Experts of a small language model.
Size: vocabulary 11389, 22.1M parameters.
Experts: 16 experts in each of 9 layers, 224 GeGLU neurons an expert, 1 pick a token, a sigmoid router.
Training: a variant of SOAP for the experts, 349M tokens, 2886 steps.
Below are experts of layer 3 (counted from 0) of a mixture-of-experts language model. Rows are named router (the router's row for the expert), gate (a neuron's input weights, with its number), up (a neuron's input weights, with its number) and show model dimensions 0-191. Each number is 128 + 32 x the weight over its row's rms, rounded and kept within 0 to 255.
After each expert's rows: a language model's description of what the expert responds to. This comes from a sample of Wikipedia text that the model never trained on.

# expert 10
router [191 198 176  67 122 145 137 170 116 112 138 158 128 141 109  87 119 126  83 131 150 125 134  46 132 101 131 109 170 100 149 149 159 141 121 117  73 160  72 159 118 114 127 158 152 172 134 116 168 161  70  91 136 112  84  60 139  89 153 129 153 131 165 134 153  75 107 196 101 117 103 121 177 102 102 122  71 102 140 150 158 184  75 140  77 159 131 168 158  91 189 115 135 112 116 108 182 143 164 133 147 120 113 144 157 102 145 132 119 115  99 190 161 124  95  68 163 126 105 147  89 165 112  62 129 144 127 121 188  80  96  72 147 132 129 172 114 171 100 150 144 181  98 121 129 154 114  35 146 125 143 141 120 102  70 148 125  94 194 160 138 106  91 122 113 152 129 119 142  68 107 120  92  97 101 164  78 151  90 151 136 128 156 100 128 169 119 139 135 148 143  73]
gate2 [107 144 146 134 118 104 144 146 105 138 102  99  68 178 134 184  90 132 165 119 140  83  72  99 126 111 190  75 184 159 127 172 131 149  77 184 135 144 127  76  90 169 125 120 106 179 158  71 203 165 105 104 119 140  92  75 137 138 102 115 181 117 133 107 159 110 134 130 194 113  92 140 137 140 155  83 116 110 120  93  86 139 129 105 102 167 114  87  98 130 155 114  91  99 112 156  82 119 117 143 107 150  80 144 136 108 180 157 198 199 109 105  99 166 153 112 111 136 116 161 127 108 132 151  75 111 154 125  86 201  98 122  53 132  95  88 131 154 149 164 133 143 147 122 117  70 160 146 106 178 144 203 134 159 160 147 108 134 113 135 126 177 129 179  42 146  74 147 146 136 150 139 137 133 116  73 126 117 135  77 191 106 102 107  94 119  91 124 114 111 178 134]
up2 [101 146 107  84  89 108 151 119 116 112 118 112  79 175 127 192  94 145 102  96 143 113  69 146 141 101 133 112 176 122 107 120 179 115 111 159 134  92 141 107 108 114 114 114 139 186 134  48 170  95 101 120 156 125 133 120 112 122 126 138 214 143 153 138 153 138 141 117 166 128 104 189 135  96 156 116  76 108 103 127  80 185 171 104  98 215 117 143 130 147 156 130  62 142  75 132  90 155  99 161 152 135  82 183 131 155 129 171 164 162 159 131 130 154 142 106 128 122 103 135 115 146 144 116 136 123 130 135 165 228 104 139  24  99 128 105 163 142  83 166 120 151 176 118 173  59 141 149  76 181 148 165 119 173  91 140  86 102 129  72 166 138 128 138  81 129  97 160 186 157 133 158 166 140 140 139 122 126 130  68 158 117  98 132 104  90 109 161  96 157 184 114]
gate3 [147 178 125 159 189  95 123 149 190  85 163 156 143 133 152 105 101 128 100 112 131 100 133  87 140 169 153 118 124  90 175 150 160 174 144 139  96 147 176 131 153 165 137  89 190 158 136 188 215 142  79 100 121 149 143 136 100 138 182 102  58 125  79  81 135 120 156 138 107 115 131  84 170 138 154 154 112 144 156 116 181 137  85 103 122 162 107 139 163  99  94 117 118 112 133 127 134 179 144  69 121 135  71 153 140 150 107 131 152 112 126 118 131 136 137  83 141  98 131 129  98 180 150  76 183 147 130 117  92 166 152 108  39 142 143 194 152 106  70 150 110 107 119 176 104 129 148  83 116 125 129 123  78  75 135 140 109  67 141 130 117 158 128  82  90  75 134  67  60 156 121 104 106  15  79  98 116 108 161 135 101 134  93 137 115 151 124 109 126 117 163 141]
up3 [ 95 122 148 137 115 111 187 102 126  88 170 138 118  73 138 116 195 133 120 120 146 124 108 136 177  58 168 166 102  82 106 156  95 162 161 101 124 162 145 169 120 133  69 145 140 144 105 128  93 112 156 116 132 143 123 109 148 142 173 124 104 109 163  67  80 177  94 165  97 160 117  89  91 131 174 138 113 124  63  86 168 124 128  62 119  91 129 115 253 117 125 117 150 128 188 146 162 207 147  76 119 129 167 163 103 162 152 125  97  61  79 140 161 123 167 140 101 100 122 133 115 119 139 118 115 132  95 125 111  92 145  85 121 134 108 100  70  91 118  91 172 158 175 139 103 116 121  85 108 140 118 127  99  99  87 133 124 105 125 134 126 129 130 105  85 176 151 165  64 148 108 110  87 124 116 176 168 169 162 113 111 162 154 180 130 212 137 127 146  86  69 119]
It responds to: First capitalized piece of a name or title word, often a first name or team name, such as Los, Tri(o), Pac(ers), Jack.

# expert 15
router [149 103 136  33  80 141 112 163 109 103 178 169  89 120 161 139 142 120 133 158  97 105 138 115 152 133 210 127 157 114 171 131 179 109 172  69  33 130 133 137 171 161 127 172  87  83 150 146 176 125  62 144 154 139 129 156  80 102 140 162 141 160 125 179 144 119 108 140 115 140 147  77 160 146 111 135 149  86 103 147 129 136 196 118 115 134 102 128 111 173 180 103  98  77 113 138 141 104  98 149 121  93 106 153 185 118 118  99 138 102 125 132  97 117  89  89 126  95  71 174 119  62  94  94 121 118 148 155 175 113 105 102 137 167  91  93 152 159 105 113 104 187  70 187  73 135  79 142  30 148 112 190 124 122 105 124  96  80 150 106 107 113 177 153 154 169  94 156 130 162 153 121 101 140 152 149  88 114 106 117 124  92 153 121 116 146 109 136 123 131  80  97]
gate2 [133 128 127 113 136 114  71 122 156 150 106  50 123 119 157 145 154 133 164 125 106 135 159 169  83 138 148 157  87 176 112 109 102 178 105 139 180 108 132 134 147 142 147 147 141  81  89 231 161 154 177 118 132 127 116  90 118 105 133 144 123 152 230 128 106 170 122 182 169 123 170 149  94 106 104 164  82 121 130 163 168  97  47 129 140 148 152 106 138 157 111 151  99 109 120  72  77 126 199  84 169 129 128  83 173 114  99 114 159 171 143 118  93  82 146 200 169 136 155 144 143 110 115 123 112 134 119 100 144 177 130  80 130  84 146 121  90  90 153 129 124 172 112 131 105 141 123 133 151 160 117 145  74 154  88 131 100  92 119 169 134 134 126 198 141 168 139  37 121  90 134 103  69 137 133  97 106 122 108 211 128 142 119 114 138 155 138 134  96 140  70 185]
up2 [188 111  69 110 142 119 132  96 174  84  89  93 162 150 115 160 120  79 147 139 116 152  91 153 186  93 146 165 143 156 126 107 142 159  72 144 139  94 124 121  52 133 128 152 189 191 126 134 114 180 152 141  97  97 139 102 126  96 148 165 101 150 103 119  86 129 124 199 172  99 143  98  42 133  92 167 108 119 150 184 117 122  86 137  97 153 105 124  93 102 137 123 125 122 169  91 133 163 164 106 112 108 144  73 118 135  93 134 132 147 179 121 168  94 104 110 172 153 149 106 128  75  52  82 106 117 132 143 164 110  68 107 105 109 139 170 135  44 173 138 164 111 106 175 153 139 127 125 129 146 102 192 136 184 123  57 104  77 164 158 118 109 150 151 154 160 158  28 115 106 161 123 116 152 129 118 159 110 114 123 162 102 162 179 147 167 130 150 103 123 111 159]
gate3 [168 125 156 146 162 133 146 145 143  96  94 225 134 167 132 166  71 131 153 114 110 145 139 127  97 116 104 105 108  91  65 130 122 152 156 146 130 132  89 143 106 118  91  85 112 105 111 104 164  93 155 121 128 107 193 119 176 140  97 156 171 162 151  98 133  97 140 130 107 147 161  94 135 130 123 141 175 101 127 118 145 146  55 109 147 123 130  67  60 193 111 172  84  62 144 123 162 155 155 198 132 117 186  60 134 120 169  96  99 127 170 147 125 109  93 148 183  79 116 117  82 125 151 166 146 151  71 182 142  83 170 138 128 143  37 183 166 106 124 141  99 105 139 103 115 114 112  93 110 100 166 126 106 128  96 114 134 163 110 132 129 119  42 133 120  81  71 159 104 178  95  93 141 142 180 100 134 157  94 133 163  94 114 162 105 188 105 127 132 109 124  83]
up3 [ 73 158 124 101 119  84 128  85 145 219 152 108 107 176 182 139 117 131 146 112 164  77  76 171 157 131 158 131 118  91 184 145 229 118  89 154 143 122 142  93 116  97 143 119 182 134 152 134 148 147 141 130 134  66  83 177 115  92 113 111 120  69 131  94 155 168 116 148  99 105  76 164 192  90 135  80 136  79 146 131 113 102 173 152  97 132 174 114 172 128 142 133 119 146  72 157 134 133  56 118 125 109 113 101 122 114  86 109 122 152  86 150 117 170 152 101 106 156 157 128 109  98 124 138  98 154 166  61 105 142  83  93 120 117  98 104 146 118 193 155 143 123 127 125 105 110 111 146 155 154  96  94 153 126 121 163 126  94 155 146 146  92 207 114 104 111 135 125 116  88 151 147 144 143  91  52  82 146 151  75 171 192 140 152  91  61 136 165 157  76 143 150]
It responds to: Opening parentheses, quotes and separators after a name or entry, introducing dates, authors or distances, such as (Prout, 1929), (86 km), table bars.

# expert 4
router [ 62 141 174 118 169 134 163 172  89 123 108  87 109 137 150 142 184 175 133 187 124 146 135 110 116  18 179 124 141 100 147 150 115 123 210 124  87 164 127 172 164 165 129  93 130 156 131 186 191  90 149 117  97 120 122 106 145  90 139 102 151  46 104 151 141 180  78 153 109 108 160 127 158 108 131 102 157 117  87 153  96 127 120 132  81 133 118 134 108 124 138 141 100 124  85  77 103 151  76 120 141 121  80  96 138 109  86 138 174 136 136 135  88  94  86 135 112  70 117 159 149 135 123 143 188  66 143 145 171 146 134 115 150 223  48  76 122 190  77 104 131 153  87 164 144 134  83 140 187 148 142 105 106 119 120 158  82 129 134  98 102 141 144 146  99 160 133 121 138 102 174 150 112 128  88  95  99 171 148 122 112 151 189 132 128 165 117 103 109 121 118 140]
gate2 [ 79 100 174 171 129 124 123 186 118 120 115 136  62 140 173 147 131 117  92  93 108 159 127 103  87 146 183 146 119 139 106 147 134 155 120  91 145 122  88 122 113 118 101  90  91  85 193 187 118 113 129 115 104 142 125 100 125 129 132  52 132 151 130 138  48 108  47 142 122  95  77 136 116 112 169 133 133 117  98 148 104 165 139  99 100 155 110  95 183 143 110 129 195 128 124 161 114 196 123 119 183 132 108 118 157  93 126 147 179 145 128 152  94 140 102 121 140 116 181 122 134 186 182 124 148 134 135 120 133  82  90 141 161  99  98 126 100  69  82 108 116  97  74 149 139 121  77 145 150 130 154 103 155 205 152 184 126 127 208 112 124 162 155 134  97 158 175 123 140 116 180 134  97  96 142 129  44 149 101 156 114 116 125 110  39 113 139 106  64 138 180 179]
up2 [133  94 155 125 108 140 128 138 194 144 142 180 111 118 150 183 110  75 206 168 144 176  85 120 126 209 157 100 104 108 126 139 102 150 129 136 117  90 131 120 132 123  86  55 124  92 109 131 171 141 117 107  76 139 120 101  89 141  62 116 160 181 117 134  87 152  30 107  54  83 132 178  98 163 116  62 166 131  85 154 107 161 137 128  93 150 108 130 130 135 142 189  95 115 117 125 143 201 106 117 166 118 131 160 150 139  97 100 113 127 155 165  85 138 131 170 153 180 181 178 162  99 117 132 174  87  78 128 136 116 100 146 135 105 159 117 118 144 137 134 129 182 159 169 148  94  91 119 147 130 189  96 135 151 100 146 195 123 233 133 187 106 134 140 141 155 119 131 136 106 129 118 104  73 176 131 133 125 179 115 137 147  94 164 120 130 123 140  87 108 115 120]
gate3 [ 94 145 204 113 130  82 133  85 106  99  94 144 162 157 145 130 168 177 151 141 117 130 105 126 119 144 143 125  99 140 115  58 149 145 242  99 157 142 112 158 174  68 161 124 113 124 139 159 173 142 119 147 155 136 198 152 106  83 154 133  91  99 144 102  89 118 142 107 169  83 138 162  98 144 103 127  91 136 108  79 139 137 170 125 159  85 146 123  91 128  78  99 113 121 146 108 189  93  78 134 180 120 124  70  88 123 146 118  59 137  81 150 110 137 134  33 140  92 127 110  91  94  85 145 177  83 175 114 114 173 118 142 110 155 133 173 139 127 109 118 147 120  96 148 137 115 137 152 163 150 173  96 108 162 166 169 109  71 119 179  56 136 141 156 117 175  98  92 138 144 178 121 123 199 113 141 162 121  98 133 165 159 159 155 133  84 129 151 124 143 197 112]
up3 [128 106  87 108  57 158 115 116  89 117 168 101  93  93 130 119  98  51 172 128 137 178 125 156  85 108 158 178  91 123 127 192 148 107  45 116 119 125 134 134 129 168 120 141 154 173 169  59  78 111  93 109 117 127  81 124  87 149 100 152 171 134 101 104 106 118 136 127 127 151 157 137 159  66 146 110 158 119 129 129 156 136  97 137 136 100 162 160 127 127 102 120 170 141 153 125  69 145 138 126 119  95 161 176 141 140 122 142 182  77 136 118 136 110 119 181 146 117 120 140  94  96 140  69  46 144  84 160 121  78 165 135 149  84 165  97 180 106 164 136 154 154 124  88 136 154 168 133 103  69 142  83 162  83 149  80 139 202  82 104 115 172 107 166 112 106 118 140 105 120  43 141 111 131 139 127 142 130 147 143  82  98 110  88 107 157 131  79 166 163 105 227]
It responds to: Articles and possessive determiners (the, a, his, its) after prepositions, and colons following field labels in infoboxes like Kingdom:.

# expert 0
router [150 111 156 124 129 158 117 139 107 102 120 124 162 140 149 130 159 124 128 121 119 103 110  89 192 122 124  65 120 108 148 140 164 135 118 126 115 175  78 147 138 167 103 118 134 111 144 163 133  90 101 162 124 101  85 146 134 124 131 110 217 146 140 130 137 126 112 148  94 113 103 116 126 133 127  86 132 109 145 120 158 154 112 147  92 158  35 134 150  79 172 129 153 119  67  94 176 106 145 109 141 127  60 140 119 146 131 159 145 100  90 174 146 123  72 133 123 133 111 115 114 172 134 169 129 134  98 126 182 128 103  65 138 165  74 183 202 138 153 124 103 118 100 118 139 128  47 119 106 130 121 184 167 152  94 127 124  57  99 145  77 143 118 165 212 170  98 118 166  40  98  88 133 157  93  61  76 153 139 121  61 108 158 103 130  84  95 182  76  53 142 102]
gate2 [135 135 107 162 113 130 156  84 184 107 133 138 168 149 103 107 112 167 139 127 104  49 203 174 145 119 141  88 156 101 170 130  95 167 118 150  44 125 165 129 144 108 195 101 143  98 115  78 140 160 117 127 107 142 135 192 113  95 109 172 135  81 109 148 171 170  76 114 193 140 113 160 144  82 158  65  94 106 184 161 122 120  97 132 158 118 140 144 162 130 166 105 137 130 121 110 113  85 156 122 139 141 134 181  88  93  91  99 200 123 171 112 141 122 107 110 150 157 124 138  91 199 189 145 190 139 155 125 183  80  86  72  88 119 143 115 110  98 147 116 144 190 172 125 156  87  77  84 151 133 199 152 145 157 159 147 103  97 118 131 168 136  82 115 142 151  70 127 145  73 130  70  98 127 127 103 128 113 176 128 139 145 129 115 152 140  98 179 117 131 110 106]
up2 [ 57 139 138 178 142 131 111 112 113  69 163 100 130 111 180 142 193 122 127 117  98  97 190  66 184 118 154 128 133 123 159 101 120 151 130 111 123 141 139 144 126 131  96 130 115 118 136  99  94 177 169 108 138 129 141 137  98 121 114 147 123 106 154 130 141 163  93 116  79 166 171 113 137  70 100  90 107 112 193 156 146  93 114 162 155 139 110 158 131  89 152  85 191 170 172 167 121 166  85  86  99 176 120 100 117 140 110  61 167 117 124 160 120  63 140  83 125 105 168  89 101 168 147 177 165 136 148  84 106 104 119 104  69 108 132 114 160  80 185 140 151 143 128 168 149  72 158 121 169 132  69  94 113 129 144 156 123 129 115 131 223  97 166  59 166 114 174  92 115  90 164  98 153 184 112 142 160 182 105  88 179  69 108 116  96 133 151 147  98 146 149 151]
gate3 [117 213 150 129 102 125 112 190 138  79 126 172 143 148 106 117 102  89 170  89 150  71 120 156 107 135 108 117  95 181  81 196 166 136 182 128 192 154  91 142  99 169 200  78 162  76 140  91 114 103 143 196 137 138  70  98 116 129 173 135 126 172 136 142 112 149 148 116 143 154 147 129 170  41 171 157 138 153 111  91 148 168 108 169 104  62 133 114 143  94 150 141 116  85 117 174 126 159 192 153  79 128 127 123  85  77 135  80 139 103 141 112  91 114 102  52 114 131 195 147 172 121 168 129  87 112 139 128 142 157 146 105 114 173 169 111 156  89 114 156 157 120 159 147 128 112 101 107 116 146  99 146 124 120 139 170 139 124 126 152 115 167 163  99 195 132 133 136 161 161 120  67  97 144  94 123  52 125  97 135 130 119 128 135 201 133 120 121 108  91 119 103]
up3 [124 151 109 109 175 144 186  53 155 133 169 140 100 199  83 130  81 136 116 159  70 138  64  86 133 126 157 135 100  56 154  97 182 197 102 155  98 126 165 142 133 132  92 108 132 102 123 148 161 126 146  72  94 149 103 149 133 103 142  95 145 128 142 153 126 110 129 133 122 132 168 163  73 123  75 171 149 104  77  75 110 127 126  71 105 151 119 169 154 114 123 102  39  80 180 111 131 114 136 113 132  99 133 104 160 120 182 115 139 163 194 139 202 110  69 178 146 154 161 160 172 173 149 134  87 130 139  96 153 161 148 133  57 138 116 132 152 116  99 141 140 128 137 140 130 113 133 159 109 183 137 144 179 125  87 150 158 108 109 115 168 138 138 182 161 141 111 201 126 153 146 123 162 154 172 101 146 109 146 177 151  83 183 141 107 127 173 154  97  91 165 143]
It responds to: Second or later word pieces inside proper names and foreign words, often vowel-led endings, such as Lou-is, Ul-isse, Gross-es, Tut-ko.

# expert 11
router [140 185 166  79 157 163 169 118 100 108 164 198 117 134 113 131 162  92 146 140 143  85 129  94 148 153  98 136 129 165 138 143 140 181 154  98 125 152 129 137 143 151 152  85 105  72 109 103 164 121 109 132 176  74  95 171 135 126 143 108 131  78 137 186 130  53 119 146  95  88 122 133 129  92 121 167 132 111 108 131  93 163 130 135 120 158 144 110 118 110 188 126 130 113  90  99 169 116  85 136 128  86 102 159 160 102 116  95 135 141 150 114 111  42 118 103 102 112 133 215  83 165 107 153 148  49 125 120 172 133 118 136 161 195 116 168 144 110  51  68 157 126 126 120 181 137 130 140  96 150  85 101 132 116 130 102  53  77 227 163 106 101 103 142 127 147 114 136 115 103 179  73  99 102  94 147 151  97 112 130  55 114 147 130 122 110 153 183 104  90  76 103]
gate42 [136 113  56 156 127  95 134  73 137 126 120 192  82 103 160 100 136  50 152 124 122 154 125 125 129 103  80 107 105 190 165  99  71 141 155 142  91 176 153 148 170 139 104 117  78 117  81 112 194 129 165 111 160  68  63 157 123  74 124 103 145 132 143 111 149  54 139 153 128 176 140 123 135 136  71 140 110 103 146  51 148 182 137 106 152 107 120 124 156 110 161 124 134 150 115 183 104 105 130 101 172 129  91 126 156 112 109 111 148 122 131  90 176  75 193 145 126 173  90 204 145 103 141 115 162 105 118 187  90  89 133 158 118  88 144 159 125 128  83 143 108  94 116  81 103  65 148 117 164 123 139 126 112 127 102 134  76 103  73 178 109  92 136 141  84 112 194 116 183 125 114 142 125 162 174 160 124 169 118 146  90  94 169 146 113 106 183 138 126 138  88 115]
up42 [ 56 127 146 150 111 118 184 149 116 145 132 108 182 145 112 180 120 133 107 149 147 131 126  89 116 122 125 172 136  97  81 183 202  95 123 108 157 115 145  61  99  98  83 106 109 152 143 169 155 121 160 135 138 121 157  77 126 186 167  96 114 203  85 120 110 191 145  93 143 100 201 143 145 124 133 155 114 166 115 144 137 155 164 104 158 103 127 156 112 210 104 126 134 115 110 112 163 167 103 127  77 161 128 150 144 174 157 123 170 134 122 121 135 145  52 132 154  82 187  91  88 118  81  95  84 153 135  33 136 128 160 104 133 161 105 130 104 146 133  97 138 141 107 154 105 150  89 141  83 145 152 132 123 149 132 184 196 171 148  86 126 165 147 108 145  86 131 170 146  74  80  75  80 128 100 173 106 121 148 159 170 125 167 117 155 201  98 147 140 144 106 125]
gate43 [117 146 106  91 118 127  81 149 169 136 167 145 127 179  93 154  42 136 112 103 175 122  94 164 173 157 145  76 129 113 111 132 129 110 103 125 124 128 112 147 129 138 131  70 106  95 115  99 120 140 140 143 122 137 128 142 149 126 151  60 119 152 134  95 168 129 156 145 152 112 173 101 114  85 150 175 135 120  94 129  68 178 134 176 101 133 123 145 146 103 133  59 159 140 161 104  95 154 103 147 204 100 129 141 168 124 137 142 147 119 129 121 149 105  73 125 107 124  61 141  88  98 219 177 113  89 186  91 137 175 108 114 119  77 105 121 151  88 153  93  41 128 190 150 189 142 103 182  79 112 131 126 118 114 142 101 120 124 185 128  66 126  90 146 126 102 112 147  82  70  83 125 131  63 224 120 141  67 143 172 152 146 172 152 110 124 158 125 151 109 138  94]
up43 [129 108 136 122  82 104 135 131 125  92 104 127 170 208  98 123 151 153  73 146  70 127 113 132 137  56 133 102 127 119 154 102  69  88  93 153 108 130 142  71 143 100 113 152  99 117 156 183  62 122 163 118 137 175 121 141  96  91  94 107 171 119  97  91 136  83 118 125  68 187  92 135  98  80 119 105 103 132 167 117 151 127 203 130 130 120 174 114 149 149  70  90 129 159 141 163 174 138 106 117  37  93 123  95 156 165 139  72 138 105 133 167 111 141 151 148 108 170 202 130 117  97 120  98 181 143 105 121 121 141 139 190  88 140 132  97 135 146 113 123 147 135  89 152  69  76 172  89 157 125  89 106  84 154 118 105 115 183 140 135  82 149 159  84 137 157  55 139  92 153 138  83 163 143 157 167 145 120  92 121  70 124 176 128 152  90  94 134 105 131 179  86]
It responds to: First token or capital letter at the start of a line, heading or list item, such as M in MLB debut, In, Bibliography.

# expert 1
router [122 160 185 148 172 154 166 125 127  73 123 113 161 112 136 147 126 173 144 102  72 115 205 110 109 137 143 107  83 152 169 102 118 124 119  79 123 144 117 187 126 128 160 126  79  80 153 130 174  92 126 122 110  66 129 146 160  73 117 132 151 150 120 129  70 116  95 189 120  90 153  79 169 118 129  87 138  91  87 104 115 157 115 147 125 135 124 185  84 162 128 108 156 135  89 132 120 116  81 107 135  42  57 144 127  92  66 109  91 114 107 148 139 102  93 125  86 133 144 137 131 125 115 135 126 142 109 116 140 101 136 113 146 163 141  94 153 206 103 120 141 153  89 158  75 215 128 146 119 147 102 164  64 154 120 125 149  93 128  89  86 102  70 108 126 121 129 183 139  83 121 114  91  97  67 130 132 131 107  82 139 123 104 124 190  76 110 116 114  22  70 127]
gate2 [103 114 166 128 106 122 159 103 150 146 152 162 170 148 130 113  53 133 194  74 116 129 121 128 105 142 142 120 102 184  93 144 141 178  92 108 103  89 131 149 181 149 176 230 145 184 114 112 154 130 135 121 111 123  81 154 193 111 124  88 156  88 164 143 148 108 143 180  91 146 143  81 115 140  94 133 142 108 180  83 133 164 119 133  35 105 140 143  60  77 119 163 113 114 160 134 142 142 141 174 126 138 112 121 163  94 130 146  95 114 117 128 164 139 106 216 168 109 131 109 145 139 184 134 136 126 167 122 113 141  94  97 143 171 113  92 129  98 126 139 108 110 104 116 122 150 134 114 140 123 116 104  92 121  89 100 112 150 114 157 145 144  38 148 109 146 101 140 127 205 187 154  66 166 127  99 119  52 141 173 136 109  94 117 154  59 102 136  89  72  69 103]
up2 [127  85 139 101 144 105  96 108 143 151  82  88 116 131 166 144 150 105 135 158 100 108 184  93 140 163 152  33 125  95 127  80  81 122 115 198 153 111  77  75 159 167 111 157 156 126 140 125  71 122  94 136  87 116  79 113 130 146 135  93  97 104 107 106 166 116 122 105 149  53  88  76 138 104  98 140 142 211 122 106 100 128 153 136  90  93  77 188  90 173 105 104 151 117 117 109 130 115 109 123 149 127 168 174  95 185 138 149  80 131  96 110 148 130 102  70 103 158 123 114 106  78 161 142  99  91  83 101 144 147 119  75 163 142 130 120  87 106 180 147 113 101  99 204  68 104 114  88 122  86 147 117 111 146 125  86 121 120 119  95  74  62 172 215 124 143 126 142 157  97 165 142 104 148 135 130 178 133 118 112 101 106 101 123 151 146 143  84  73 168 159 155]
gate3 [ 89 202 180 123 119 145 157 142 137  99 126 104 138  99 114 122 112 132 109  87 101 147 204 130 134 197 144  97 116 112 145  96 109 157 152 105 121 131 142 171 136 155 101  71 100  99 136 116 159 113 112 112 161 135 138  96 136  86 159 173  64 120 158 141  57 108 178 174 131  92 170  88 133  94 126  47  92 131  96  66  90 100 108 123 161 176 180 181  97  96 148  94 184 156 150 174 177 120 119 149 161 101 117 136 132 135 155 160 146 137 131 179 166 122 129 125 105 114 107 111 118 140  58 152 135 162  93 197 127 197 122 107  61 111 126 136 134 141 164 114 128 220 138 147 135 107 114  85  87 149 125 145 124 125 130  54  74  99 184  79 145  74 140 167  91 135 120 123 122 145 117  90  96 118 107  92 130 167 176 118 132  98  95 110 176 111 132 102  96  76 128 131]
up3 [132 135 127 154 122 154 122 111 146  97  99 135 147  71  82 116 114 149 159 145 153 149 163 136  66 151 107 197 121 148 120  83 164 125 242  58 112 128 105 109 147 147  84 162 109 111 190  76 158 160 100  62 148 122 105 119 161 101 115 120 129 159 168 119 143 143 133 154  65 127  80  84 142 112 104 140 144 100 131 177  85  95 132  64 137 125 154 121 137  84 102 102 197 113 144 136 157 140 136  80  93 148  69 143 122 144 147 165 149  67 233 176 162 206  85 118 157 144 116 100 132  78  86 157 183 134  84 142 191 102  96 155 115 150 136 139 146 120 144  80 162 156 125 138  71 130 114 105 129 127 138 132 103 166 121 131 118 125 181 154 151  86 146 188 150 113 157 175 109 108  94  95 132 119 124 106 153 180 115 111 159 120 149 147 137 140 165 120 178 144 143 144]
It responds to: Quantity, number and comparison words before a noun or adjective, such as first, not, two, most, more, other, only.